config.yaml
num_hidden_layers: 9
hidden_size: 384
n_experts: 16
experts_per_token: 2
d_expert: 160
d_shared_expert: 0
hidden_act: "silu"
moe_layers: [1, 2, 3, 4, 5, 6, 7, 8]
router_score: "softmax"
normalize_top_k: false
routed_scale: 2.83
balance_loss: 0.00301
balance_bias: false
router_z_loss: 0.0001
n_groups: 4
groups_per_token: 2
init_std_router: 0.014
lr_router: 0.000322
vocab_size: 32000
norm: "rmsnorm"
norm_eps: 1e-06
tie_word_embeddings: false
optimizer: "adamw"
learning_rate: 0.000528
beta1: 0.9
beta2: 0.95
batch_tokens: [16384, 32768, 49152]
max_seq_len: 2048
train_tokens: 283300000
max_steps: 9289
dataset: "wikipedia_en"
Below are experts of layer 6 (counted from 0) of a mixture-of-experts language model. Rows are named router (the router's row for the expert), up (a neuron's input weights, with its number) and show model dimensions 0-127. Each number is 128 + 24 x the weight over its row's rms, rounded and kept within 0 to 255.
After each expert's rows: "mostly gets" lists some tokens that are sent to it at least half of the time. This comes from a sample of Wikipedia text that the model never trained on.

# expert 15
router [121 114 107 124 150 170 223  77 128 168  88 117 113 128 114 128 111 126 120 106 140 133 104 169  95 130  86 126 135 132 145 138 115 139 135 105 130 129 131 124 105  82 104 130 112 157 159  97 117 118 127 106 116 146 120 138  99 114 102  81  39 132 142 132 103 103  82 113 153 135 175 179 165 131 125 125  97 121 110 140 121 119 138 143 115 128 129 112 144 125 109 126 139 102 133 115 118  95 117 161 104  60 126 136 128  93 114 114 155 101  99 106 141 121 106 163 112  68 127 132  96 143 147 130 101 146 129  86]
up7 [130 113 125 141 108 102 137 135 129 157 128 120  86 136 107 156 142 143 138 163 140 145 159 127 142 159  87 153 107 127 116 151 164 120 122 124 158  81  93 117 134  99 106 140 153 150 110 165 117 121 104 127 121 102 109 137 133  75 123 141 155 111 111 183  97 132 117 146 109  76 109 169 134 126 148 108 119 136 134 150 121  64 157 156  91 123 141 103 103 130 108 145  85 177 156 115 128 139 125 128 146 101 161 111 114 115 120 106 125 130 135  93 145 147 141 162 122 119 108 112 114 113 171 143 105 157 116 159]
up8 [102 159 126 130 117  83 144 102 145 124 104 169 143 114 186 117 108 120  93 130 130 147 167  71 156  92 128 102  94 149 164 115 136 124 130 118  82 150 144 137 160 169 167 161  90  89 120 169 115 174 171 130 119  96 151  94 155 137 119 122 128 122 103  65 139 150 138  95 100 137 121 116 106 153 110 126 123 109 121 124 120 128 161 121 130 144 155  94  95 110 142 129 108 135 107 130 107  94 139 106 142 111 156  91 145 141 156 147 131 142 156 163 134 105 136 124 146 126 139 109 167 145 161 138  86 122 140 139]
mostly gets: " km", " Total", " %", " MPC", " JPL", " ft"

# expert 8
router [126 133 117 111 127 145 217  88 153 129  82 153 139  99 144 110  86 139  98 110 135  91 153 164 113  97 141 105 123 120  84 121 175 131 150 125 127 159 147 164 122 119 158 134 148 155 156  78 151 108 146 109 119 145 118 145 105 123 103 114 137 132 161 132 159 107 129 117 192 124 161 105 165 142 130 138 126 107 115  92 128 146 131 144 170 124 130 134 154 139 117 122 123 109 111 110 111 103 157 119  98  22 117 115 134 151 146 108 143 144 126 155 150 147  84 135 128 124 112 162 112 130 139  95  87 137  94 159]
up0 [146  99 109 110 100 131 130 123 110 127  64 158 128 111 136 123 103 152 118  96 150 106 126 118 121 108 143  95 157 125 114 108 134 151 113 114 144 167 148 132 125  96 125 124 146 130 129 115 153 163 111 112 133 119 125 141 121 124 185 124  78 119 131 108 176 135 123 148 193 107 181 102 122 132 112  76  65  97 141  91 128 144 124 124 172 121 121 106 153  60 143 119 131 125 126 141 124 125 137 145 141 103 142  98 134 144 154 142 139 156 140 159 116  91 125 123  98  98 126  71 138 115 119 134 137 131 133 137]
up1 [ 49 133 124 169 133 113 123  86  98 139 100 151 147  89 113  99 149 125  94 133 148 137  86 111 134 168 124 107 154 129  96 158 158  89 128 115 114 134 130  96 136 116 126 153 151 121 121  92  94 108 134 120 141 121 144 164 168 148 155 108 145 121 128 115 153 126 149 153  72 133 167 138 118 177 115 160 161 145 138 144 142 113  89 154  99 102 111 122 167 159  94 136 113  84 179  95 117  99 129 113  80 111  98 125 155 162 105 110 114 133 103 116 120  94 117 117 115 154  80 152 117 131 160 148 168 125 115 125]
mostly gets: " University", " Center", " School", " Racing", " Association", " Museum"

# expert 10
router [146 113 123 136 201 117 187 141 113 132 134 109 144 116 157  73 109 140 142  93 154 132 150 131 108 120 110 144 126 140 131 130 169 137 103 133  83 131 147 143 129 118 151 102 150 143 167 123 118 125 125 103 107 152  98 125 129  67 103 145 115 141 181 124 127 126 121 124 143 107 150 155 149 122 119  88 119 146 122 107 129 125 126 159 152 129 135 151  58 146 125  79  99 115 108 131 129 134 194 131 116 118 129  99 145 158 151 137 112  96 127 140 126 196  80 153 133 127 104 180 118 128 185  79  93 159  96  96]
up7 [ 93  96 114 142 140  96 141 123 108 147 108 152 154 126 143 111  87 163 169 118 141 138 127 121 150 119 117 143 154 107  93 125 174 160 147  98 135 124 173 102 115 146 124 126 123 123 131 141 123 128 172 130 153 170  91 155 128 147 148 150 142 128 160 147 161 144 135 102 156 102 112 104 143 116 112 121 120 195 157 101 129 104 130 114 135 176 143 119  77 151 150 148  87 120 108 161 124 125 164 135 161 129 117 130  98 112 123 134 124 125 151 152 120 126 139 114 156 136 140  92 164 133 157 149 139 161 108 120]
up8 [151  88  98 117 106 118 139 134 126  86  76 124 140 138 138 175 157 103  78 110 116 126 152 147 108 121 158 161 167 100 115 121 144 131 176 184 124 129 115 123 117 116  94 137  89 133 127 108 150 110  95 168 124 122 143  72 134 144 144 110 138 127 116 111 129 130 142 131 115 143 139 157 152 114 116 152 121 140 144  93  92 113 156  92 104 118 134 113  95 135 115 147 147 145 165 126 132 152 116 130 132 130 144 158 144 109  50 125 153 176 174 184 132  97 117 103 110 119 125  82 160 166 146 114 113 113 127  90]
mostly gets: " he", " until", "Personal", "On", " It", " she"

# expert 14
router [156  92 141 165 154 147 178 139 158 148  96 132 159 100 161  69 113 176 151 135 135 123 110 146 106 107 133 153 119 141 122 129 128 173  94 143 114 128 160 128 103  78 125 121 143 136 175 113 167 122 144  78 174 114 123 136 115 115 104 134 117 115 166 132 174 131  85 164 175 117 115 129 147 120  88 117  80 120 108 138 134 122 105 160 170  92 117 162 121 109 127 132 140 103 139 131 120  77 155 130 122  77 137 139 112 115 133 137 170 112 107 122 149 142 116 122 124 162 122 119 124 126 144 111 113 128 127 142]
up7 [132 139 110 144 122 102 144 120 151 160  95 141 129 140 151 107 136 176 143 105 115 150 111 162 109 114 149 143 153 116 161 114  92 145 111 141 153 153 172  89  92 128  62 140 116 120  92 134 126 110 176 110 129 145 143 117 156 108 101 122  67 109 107  65 117 168 144 138 150 114 121 135 108 144 147  90 139 141 135  86 120 144 172 112 108 104 120  76 118  88 102 147 145 115 132 156 126 132 116 144  88 112 148 106  76 150 134  93 125 129 107 126 134 139 138 121 136 116 127 129 158 123 153 155 140 127 158 115]
up8 [142  99 153 139 157 166 153 118 104 131 201 135  89 105 121  97 137 116 116 103 146 113  89 132  92 107 119 105 114 105 113 172 113 127  80 122  96 129 128 155 136 127 132 118 130 106 140 139 106 105 120 155 145 112 120 127  79 117 150 138 158 160 121 123 157  92 123 133 184 149 143 153 121 123 130 110  97 136 134 174 132 154  86 112 136 118  98 143 125 118 126 129 121 151 151  91 116 104 180 140 141  88 109 129 139 107 114 133 138 131 152 120 130 119 126 137 131 130 173 153 130 137 140  72 125 219 124 129]
mostly gets: "{", " that", " how", "|---|", " we", " K"

# expert 5
router [131 125 136 137 192 150 142  98 128 159 122  74 119 111 137 130  99 158 143 102 142 112 108 154 100 121 115 122 120 125 129 129 127 154 126 121 140 106 146 110  83  93  94 127 131 171 190 105 129  95 145  84 165 166 148 142 119 105 121 125  72 127 185 148 147 116 129 136 129  79 151 149 150 145 128 102 136 131 117 125 143 168  85 144 157 111 120 183  90 146 128 102 119 131 113 122 152 108 120 124 118  61 129 115 125 124 112 116 184 152 137 117 131 161  94 128 116 117 123 166  85 142 167 126  89 139 145 109]
up7 [102 137 105  72 152 107 140 141 111 134 106 117 110 123 146 117 109 100 174  86 175 112 109 133 162 137  88 130 131 192  77  98 100 106  90 170 126 132 120 123 100 158 126 135 177 139 120 142 175 140 169 117  79 136 119 124 148 141 118 159 147 122 156 112 122 132 139 132 152 165 157 125 165 113 105 107 143 123  97 130 139 121 169 101 104 125 107 148 113 118 116  92 120 144 141 113 136 145  98 138 135  68 137 137 107 118 128 136  87  63  66 155 137 130 132 144 137 107 142 107 109 130 165 128 112 129 128 184]
up8 [ 69 131 121 100 135  92 138 134 112 165  99 120 134 121 125 142  99 116 200 111 156 125 103 135 142 140  80 143 133 151  86 101  81 128  86 182 128 140 124  89 116 170  85 141 156 129 114 112 160 143 169 108  90 135 111 117 151 155 128 143 145 139 170 105 116 155 139 127 142 150 148 142 153 104  96  99 133 114 129  86 112 135 164  88 103 134 122 141 124 119 115  67 147 120 116 117 134 147  94 153 126  78 121 155 103 112 111 109 106  77  80 119 107 158 136 121 129 149 148  92 122 151 134 142  89 116 145 190]
mostly gets: ").", ".\"", "\".", ".", " 3.", " but"

# expert 4
router [109 122 129 136 160  96 154 130 104 131 122 109 107 122 141  97 126 140 149 103 119 132 118 110  95 117 136  99 119 160 125 129 156 124 145 122 122 146 155 115  81 127 105 112 167 138 127  99 154 147 145  78 149 126 166 112 124  76  92 146 119 155 150 157 127  99 118 130 178  99 162 120 157 172 125 111 123 152  84 102 126 123 151 182 145  73 157 111 114 118 119 128  98 140 106 103 141 123 141 165 126 107 137 143 120 161 137 111 144 139 103 122 133 169  88 143  98 118 126 118 125 146 147 123 112 127 124 131]
up7 [123 130 100 120 164 180 151 115 105 141 152 118 109 103 142 168 108 126 145 123  94 121 128 134 164 138 127 119 104 122 110 125 116 144 107 150 110 115 164 116 132 123 143 131 181 128 161 130  80 163 184  97 148 149 136 130 117 115 113 152 135 150 129 117 151 149 124 112 180  75 169  74 197 142 136 121 121 131  76 176 168 117 122 121 227 116 122 139 121 148 137  91  97 128  78  96  99 151 153 139 115 115  85 151 160 118 147 117 187 122 115 137 106 163 115 112 149 125 122 148 119 200 162  96  75 146 122 131]
up8 [146 138 102 115 130 120 125 118 131 112 144 136 167 108 179 155 138 113 140 152 121 163 140 120 116 163 141 110 161 159 101 126 144 112  87 126 148 109 158 116 112 133 107 150 158 105 127  86 124 157 178  91 111 123 108 160 126 108 145 138 137 101 132 122 110 171 156  97 121 156 122 130 132 142 156 150 167 139 113 123 112 122 189 111 145 121 140 105  53 115 120 112 135 163  92 121 124 138 111 156 126 126 156 128 154 126 145 121 139 125 139 156 117 162  87 143 142 107 111 111 164  80 122 110 116 140 125 128]
mostly gets: " before", " during", " day", " However", "–19", "History"

# expert 9
router [138 147 161 160 168 126 137 157  90 155 102  94 143  79 166 120 114 143 137 132 164 101 107 151 106 121 130 102 148 129  91 126 120 140 128 110 110 173 145 122 108 119 142 109 166 173 183 104 136  84 131  88 134 130 100 117  96 131 128 125 115 104 146 144 175 107  80 125 129 118 139 117 125 126 140 109 118 167  98 132 164 152  96 178 127 112 113 145 104 109 111  83 138  89  99 132 144 106 133 143 118 154 121 115  92 142 148 125 165 122 133 175 181 147 119 149 119 124  95 150 119 114 155 107 132 149 121 111]
up7 [108 131 149 120 140 155 144 119 139  94 127 120  94 134 157 159 121 151 113 139 113 104 141 113 184 138 103 134 111 121 105  86 119 118  94 104 155 153 163 135 122 137 146 119 155 107 111 120 153 133 193 101 117 182 145  96 134 119 140  88 117 153 137 135  98  84 127 111 135 172 102 109 142 167 121 153 151 119 111 150 143 156 130 116 145 117  96 166 155 135  95 109 171 130 131 154 107 131 141 133  83  99 127 102 103 106  95 121 111  87 133 152 150 110 125 152 120 153  87 129 115 120 162 131 133 149 136 130]
up8 [ 82 129 101 112 141 114 128  82  38 128  75 127 182 100 116 122  98 141 118 138 122 140 119 127 169 119 138 137 146 115 105 155 135 134 132 112 137 147  98  88 138 158 124 140 130 139 126 124 101 104 109 102 161 155  67 161 108 155 129 157 141 129 144 130 160 144  87 125 126  92 142 121 121 139 126  99 131 149 141 140 155  96 146 130 121 112 126  99 145 155  97 137 135 121 127 130 140 133 142 151 104 108 110 165 131 186 169 136 133 118  97 179 157 120 148  97 113 157 129 107 144 109 139 117 131 136 109 158]
mostly gets: " within", " across", " at", " near", " The", " North"

# expert 13
router [151 114 177 132 149 146 177 137 169 116  86 132 122 115 158 128 117 133 140 137 139  77 111 152 124 133 120 114 164 111 100 132 130 150 132 116 110 159 119 175 129  87 141 139 117 152 138 130 124 123 141  74 133 133 128 167 123 112 109 109 107 147 152 130 155 134 128 115 200 126 164 133 141 141  75  85 102 113 103 110 115 169 114 129 166 137 142 139 114 115 118 104 114 141  74 118 123 122 149 139 121  37  87 115 129 168 141 135 116 129 114 134 157 161 126 141 142 149 141 172 126 136 137  79 101 172 163 123]
up0 [137 132 145 149 174 153 127 124 120 121 116  84 129 171 137 148 152 116 159 128 112  95  91 162 118 177 115 105 158 146 168 156 128 124 111 107 138 129 135 149 115 121 100 125 112 120 106  90  98 136 146 147 106 152 157 162 124 115 130 166 116 142 125 121  91 126 158 112 125 168 160 182 118  96 139 126 148 126 119 150 131 146 120 117 124 112 126 116 145 125  99 120 108 131 139  86 103 122  81 161 120  43 108 129 144 144 122  99 122 106 111  80 127 150  95 152 141 134  96 170 142 110 137 145 166 150 112 150]
up1 [170 127 172 162 104 128 189 153 160 137 126 126 132 110 146 123 106  77 166 143 138  68  94 142 158  86 158 119 142  99 104 152 136 125 125 101  95 157 124 155 114 112 159 156 159 135 140  91 123 145 112 110  98 127 134 110  99 109 141 152 121 115 112 144 149 147 110  92 138 156 146  97 127 113 110  96 105 125 109 114 145 158 134 126 125 153 111  93  59 161 160 131 123 106  90 113  97 126 147 131 122  78 138 137 141 104 105 134 101 131 117 176 139 166 132 157 121  90 158 127 105 149 111  84 110 110 121 151]
mostly gets: " John", " Robert", " William", " Michael", " David", " Richard"

# expert 2
router [143 136 152 128 171 131 149 174 127 161 103 116 180 152 153 116 113 141 136 112 144  57 133 170 109  76  67 102 141 140  93 145 140 146 113 103 136 110 145 158 103  80 113 102 146 150 159  99 146 101 140  97 142 126 113 140 134 112 112  96  93 105 118 163 147 119 100 151 119 108 127 164 178 112 103 108 117 132 124  90 119 129 147 149 105  93  98 142 119 124 115 144 140 125 135 120 132  70 142 132  72 102 119 110  89 155 132 116 149 131  94 139 138 125 123 158 125 119  89 155 112 105 125  87 136 174  93 159]
up7 [111 116 150  92 133 170 139 101 176 116 123 108 171 156 119 155  86  93  92 135 131 137 123 111  82 143 168 157 119 137 126 138 170  96 136 112  93 102 132 138 112  94 136 130 127 112 130  88 111 105 108 118 140 128 163 123 157  74 111 156 180 148 122 139  72 141 161 152 116 127 125 173 125 136 136 134 129 127 131 159 115 104 161 105 106 109 131  82 114 131 110 149 116 110 118  98  96  97 120 111 111  79 112  93 161 121 114 102 129 147 123 124  87 134  62 165  93 137 123 184 122 133 133 116 122 121 107 140]
up8 [ 87 193 170 105 127 130 119 110 104 177  90 128 120 144 121 122 107 104 109 167 140 171 138 124 146  95 140 147 106 143 115 100 143 151 154 105 120 143  72 100 144  69 122 137 156 111 170  68 132 144 170 133 158 119 103 137 152  90 140 152 120 157 103 117 139 141 122 113 121 116  86  77 164 177 107 137 100 135 126 135 149 177 113 101 102 104 123  89 127 144 131 126 133 148  94 145 101 137 124 119 136 110 152 105 137 140 117 135 119 119 116 170 118 114 104 160 150 155  97 165 119 103 104 108  74 127 122 163]
mostly gets: " His", " vs", " for", "The", " Your", " Best"

# expert 7
router [166 114 161 141 205 153 162 115 174 107 130  91 141  88 151 129  95 136 143 120 146 109 114 173 117 114  96 123 116 140 109 134 121 148 142 138 124 114 160 125 110 104 118 126 122 174 141 115 137 123 143 119 136 151 140 159 114 111 105 102  88 113 165 160 145 148 103  95 115  80 133 172 163 122 112 123 119 133 109 162 145 133 129 167 151 133 136 160 130 137 127 119 114 110 144 127 163  91 118 158 135  13 122  97 117 111 137 104 166 124 100 145 122 155 104 139 118 130 108 161 124 134 157 101 105 167 136 108]
up7 [160 124 117 128 165 150 120 134 158 111 124 123 168 152 150 104 181 103 136  96 101  78 103 132 101 145 137  94 110 121 137  78 148 132 132 115  97 100 105  94 108 108 133  96 116 104 172 106 133 143 138 136 123  74 176 143 139 109 199 113 136 101 143  88 120 165 106 133 121 109 120 146 115 134 135 168 140 130 132 131 131  98 172 127 175  95 193 128 123 134 131 136 102 113 110 134 160  90 139 148 106 107 100 122 156 122 110 159 132 155 100 119 155 137 132  79 156 130 119 123 146 150 133 180 125 133 144 120]
up8 [114 101  98 115 158 117 123 113  85 114  83 133 137 101 133 102  84 127 107 158 130 140 123 116 109 131 147  96 168 116  90 177 181 145  94 136 147 142 145 120 136  79  86 127 123 150 118 140 164 144 143 139 176 129 135 118 143 119  98 141 134 101 122 138 176 148 108 164 139 117 135 101 114 143 163 140 123 108 136 143  96 101 105 198 179 113  98 114 136 119 100 107 129  87 154 116 104 108 191 155 132 146 163 143 107 103 141 118 159 126 126 142 124 117 137 131 104 149 134 124 154  94 126  99 170 131 133 147]
mostly gets: " \\", "\\", "_", " 0;", " —", "ucci"

# expert 12
router [131 148 103 157 203 142 199 104 136 142 116 112 184 106 135 141 118 129 142 106 136 112  92 139 108  93 124 109 138 170 165 118 127 163 126 156 112 147 145 153 112 116  97 121 134 169 150  89 128 118 137  93 182 137 150 149 132  84 104 103  79 170 180 143 159  84 144 134 127  93 138 180 151 126  88 114 136 112 131 144 134 138 124 152 111  94  99 143 110 138  82  95 109 107 150 121 121 100 103 151  90  67 111 120 137 152 120  91 176 119 149 134 128 129 129 182 120 151 112 158 110 136 145 142 123 159 101 113]
up7 [116 152 152 128 103 196 149  79 134 117 151  77 144 124 104 156 132 104  98 150 152 109 122 141 162 105 124 141 134 110 149 110 100 159 129 130 139 120 111 108 118 136 113 172  97 153 159 184 120 119  96  82 152 197 139 130 171 117 145 117 132 133 175 169 148 150 138 125 113 130 122 116 140 156 166 134 148  69 141 108 133 157 170 154 101 130 160 127 104 140 143  92 121 106 131 130 142 118 135 123 175 114 200  64 128 130 121 170  91 175  66 150 109 140 153 138 133  89  91  91 146 150  91 119  75 139 147 103]
up8 [143  94 100 153 135 110 151 119 130 126 112 162 156 149 128 100 138 150 107 110 154  68 139 151 123 119 103 130 131 145 134 118 132 146 136 130 108 128 118 185 160 156 134  84 131 126 117 131 150  90 135 135 121  98 104 152 107 107 107 137 134 129 108 129 104 114 111 138 146 169 125 143  89 123 116 138 150 174 150 126 124  86 154  98 131 142 138 143 108 104  99 143  78 156 131 153 126 112 109 146 169  75 138 151 140 127 137 155 125 137  89 178 110 123 131 171 121  87 116 136 153 163 126 123  83 153  97 117]
mostly gets: " —", " Total", " 0", " 1–0", "----", " 34"

# expert 0
router [137 110 102 180 146 112 200 145 120 146 144 152 143 114 103 144 122 110 146 127 116 129 121 143  88 153 105 114 151 135 131 123 128 133  86 148  97 126 136 144 117 105  89 100 105 166 161 110 129  92  94 112 117 126 139 116 126 127 136 116  74 129 169 131 144 109 121 160 205 109 155 152 138 111 153 111 103 156 108 131 157 129  89 131 152 102 133 139 112 124 105 100 132 136 112  93 143  72 123 147 148 117 103 126 126 128 132 106 150 140 101 152 188 169 126 137 101 174 113 173  92 127 130 130 159 143 133  99]
up7 [156  86 170 107 162 119 135 147 146 141  95 104 117 123 107 120 142 140 110 109 129  85 132 129  87 103 110 169 143 146 125 129  88 190 102 191 133 153 109 117 140  97 136 133 171 135 139 152 152 119 143 114 149  99 107 112 179 133  99 139 150 155 131 129 106  72 103 146 158 137 111 117 103 125  94 118  98 139 176 121 141 131 137 145 159 152 115 142  79 124  96  95 122 104  95 132 119 118 121 171 127 136  91 148 145 122 147 119 175 106 152 136 141 141 136 139 150 121 160 117 121 169 129 129 129 115 155 125]
up8 [109 174 116 104 139 151 146 107  87 156 122 101 151 149 134 149 148 131 151 117 114  77 104 148 100 134 130 155 130 149 140 143  93 170 102 140  89  94 106 120 142  91 114 110  97 151 123 119  90 129  98 138 144 125 131  88 139 116 114 128 112 178 137 112 117  82  92 174 166 173 151 126 149 100  70 134 132 146 150 142 113 136 144 123 146 152  86 169  84 185 124 107 114 128 120 181 144 159 126 112 133 128  83 166 105 138 140 141 131  77 122  91 174 120 110 147 124 116 136 118  95  99 112 141 148 125 101  77]
mostly gets: " two", " three", " all", " many", " some", " several"

# expert 11
router [123 120 126 138 147 125 145 145 144 123 116 124 130 116 133 108 136 165 146 124 140  70 112 157 132 115  90 130 147 153 131 117 108 139 122 111 128 170 152 137 150 133 124 121 163 121 154  96 137 109 166 105 116 120 112 150 110 126 115 120  77 125 179 129 147 100 144 114 161 132 155 127 136 122  89 119 164 133 129 137 154 153 140 136 124 141  88 143 107  96 118  99 148 136 114 137 149 120 115 149 124  67 112 109  97 143 165 101 123 107 116 125 130 159 113 145 112 174 113 175 121 127 140 124 118 156 114 145]
up7 [138 134 137 171 124 154 122 154 131  85 157 119 126  96 134 104 123 122 113 150 140 115 141 153 147 109  79  94  67 106 101  87 168 149 145  92 167 140 135 148 129 139 166 103 134 141 134  96 141 107 123 142 114 127 108 162 125 127 152 119  50 157 140 117 146 151 136 118  99 109 147 148 121 115 162 163 131 100 135 127 141 180 130 112 118 150 117 150 143 114 121 107 167 125 151 103 117 120 149 103 111 104 116 138 114 118  99 120 119 138 134 138 141 118 114 132 131 132 105 122  90 138 130 141 100 181 126 157]
up8 [120 154 132 152 136 140 138 146 125 125 116 114  75 136 131 111 169 123 121 140 174 122 118 159 154 131 124  87 147  69 136 111 106  99 148 150 174 135 107 115 159  97 145 102 137 163 118 135 118 131 100 133 126 155 116 105 123 122 194 145 108 153 128 139 125 155 107 113 163 137 139 117 143 124  88 134 128 127 126 106 140 118 139 133 101 145  80 177 138 123 100  89 130 142 178 129 101 111 117 118 177 123 131 193  87  80  71 178 123 129 140 167 168  97 189 151 153 108 135 101 101 139 120 102 121 172 134 101]
mostly gets: " SWE", " Sir", " assistant", " appointed", " President", " director"

# expert 3
router [129 118 109 117 129 148 172 134 141 174  94 176 162 101 115 149 107 162 146 136 134  96 129 146 120 128 102 138 148 147 144  95 145 182 101 143 114 122 116 144  43  87 138  76 122 159 152 114 138 166 125 104 113 126  75 104 102 135 133  94 142 120 163 156 145 130  95 126 180 138 165 120 133 108 137 109 112 127 111 134 128 132  85 132 174 110 119 134 109 101 110 136 147 115 116 106 139 109 127 138 125 100 120 122 101 125 140 123 166  63  91 127 149 140 112 133 117 125 108 116 124  92 123  92 166 151 100  92]
up3 [132 110 120 122 128 114 150 134 127 165 135 131 115 137  88 175 134 113 123 121 138 120 112 110 138 120 110 124 133 169 161 133  99 115 145 159  93  90 113 174 140 106 128 105  93 147 161 174 141  93 108 127 138 104 115 153 177 125 128  87 129 130 193 122 159  96 127 178  97 137 149 151 127  85 127 121 111 101 172 116 116 163 112 128 116 126 128 154 134 104 125 112 147 136 154 136 127 128 114 112 151 137 109 124 142 130  52 107 100  91 102 104 123 119 149 120 108 121 123 151  97 137 145 127 126 142 134 109]
up4 [122 148 172  99 147 127 143 132 175 120 124 137 147 151 158 109  98  82 168  76 149  92 158 152 118 151  93 133 104 172 126 102 125 163 129 133 114 146 129 114 108 127 179 115 147 110 143  96 146 123 151 123 102 155 137 116 131  96 140  93 133 171 145 101 123 142 168 164 179 157 151 100 120 115 167 117 131 101  92 149 115 134 151 119 160 101 126  93 115 101  76 147 145  94 163 139 142 109 121 144 120 111 115 159  96 121 141 113 100 114 133 136 149 142 152 132 118 144 121 137 138 128 131 135 118 124 107 125]
mostly gets: " used", " released", " found", " served", " held", " began"

# expert 6
router [ 72 122 125 103 128 135 191 126 139 140 125 176 145  76 139 136  78 132 133 140 160 120 121 141  99 137 129  81 135 132 113 103 141 157 132 165  69 126 163 124 129 145 118 104 119 137 126 109 172 116 156 103 120 151 159 138  96 137 123  83 113 140 170 123 157 137 114  75 229 148 147 140 133 147 128 132 117 122  92 132  89 133 115 153 193  93 135 129 119 116 106 112 155 133 156  99 169  88 140 163 133  96 112  91 136 110 125  89 173 141 128 133 157 168 100 140 137 132 103 134 128 135 144 141 163 165 139 135]
up3 [110 122 179 162 135 134 107 151  75 139 180 119 166  88  75 131 129 104 136 124 151 103 130  85 133 144 120 171 123 136 125 134 146 119 123 116 120 128 129 101 136 150 107  75 136 106 134 118 139 120  96 161  93 141 127 121 133 141 145 126 147 149 113 137 131 129 108 104 105 155 127 117  88 106 117 149 144 154 112 169  99 154 120 118 106 118 136 107 132 152 119 154 117 139 170 126  85 145 123 151 154 165 145 106 103 115  98 105 119 111 113 182 115 122 134 158 156 148 137  93 106 149 116 141 126 157 138 107]
up4 [109 164  89 130 115  98 121 115 106 151 133 137 155  89 116 127 102 107 121 116 126 143 143  96 109 134 177 112 139 163 126 125 188 135 133 131  90 133 150 125 106 144 150 122 152 110 145 145 168 142 159 109 126 128 111 114 147  77 142 112  96 109 163 132 166 129 165 165 114 159 141  92 169 140 122 107 113 127 122  63 142 100 137 156  92 148 142 121 147 106 107 125 134 118 123 100 149 170 173 169 155 123 153  84 119 120 140 110 131 127 112  87 122  98  93 160 123 122 111 112 165  84 153 151 124 137 126 149]
mostly gets: " man", " video", " state", " son", " body", " road"

# expert 1
router [106 122 132 114 150 137 168  99 155 165 108  88 114  99 131 106 111 158 123 135 146 105 166 138 109  89  99 123 119 126  99 111 113 168 105 123 136 185 127  88 132 101 130  99 127 163 161 126 127 133 133 127 142 121 116 125 129 117 138 107 109 109 159 172 168 129  77 129 148 110 127 167 196 151 126 105 122 157  96 146 116  91 124 182 119  94 106 136 116 118 113 127  91 103  85  86 150 117 129 173 121  31 104 114 105 118 139 160 146 103 119 121 157 144 133 118 142 103 129 123 140 180 145 105 127 156 123 144]
up10 [ 81  72  71 129 132 111 114 140 153 124 108 180 125  91 114 152 101 177 104 132 105  84 127  89 148 140 152 139 185 125  99 123 142 153 115 113 120 156 118 118 172 128 149 159 176 108 116 102 160 140 117  97 114 196  77 147 108 138 135 139 156 143 133 119 147  95 114  94 133 138 110 108 126 144 135  89 135 124  94  96 120 118 111 147 128 187  71 100 143 130 141 118  92 100  97 147 108 125 158 101 132 112 166 132 147 107 130 136 100  98 159 113 124 134 113 119 132 117 151 112 139 137 102 113 122 140 125 130]
up11 [128 126 109 169 139 172 125 140  99 113 120 131 123 118 141 136  50 131 132 124 121  97 119 132 107 130 100 117 116 114 150 133 107 124 111 175 110 113 133 132 153  78 135 135  78 163  96 144 116 137 139 110 159 183 131  80 102 126 121 123 102 140 168 107 129 131  96 176  99 182 142 142 118 138 128 148 119 153 132  72  73 108 124 125 145 101 131 131  93 152 138 139 132 117  96  65 202 107  96 110 151 113 137 132 136 161 117 109 159 114  93 126 145 169 146 103 130 122 139 106 122 132 103 103 150 168 124 121]
mostly gets: " ==", " ===", "idae", " Clade", " ====", "า"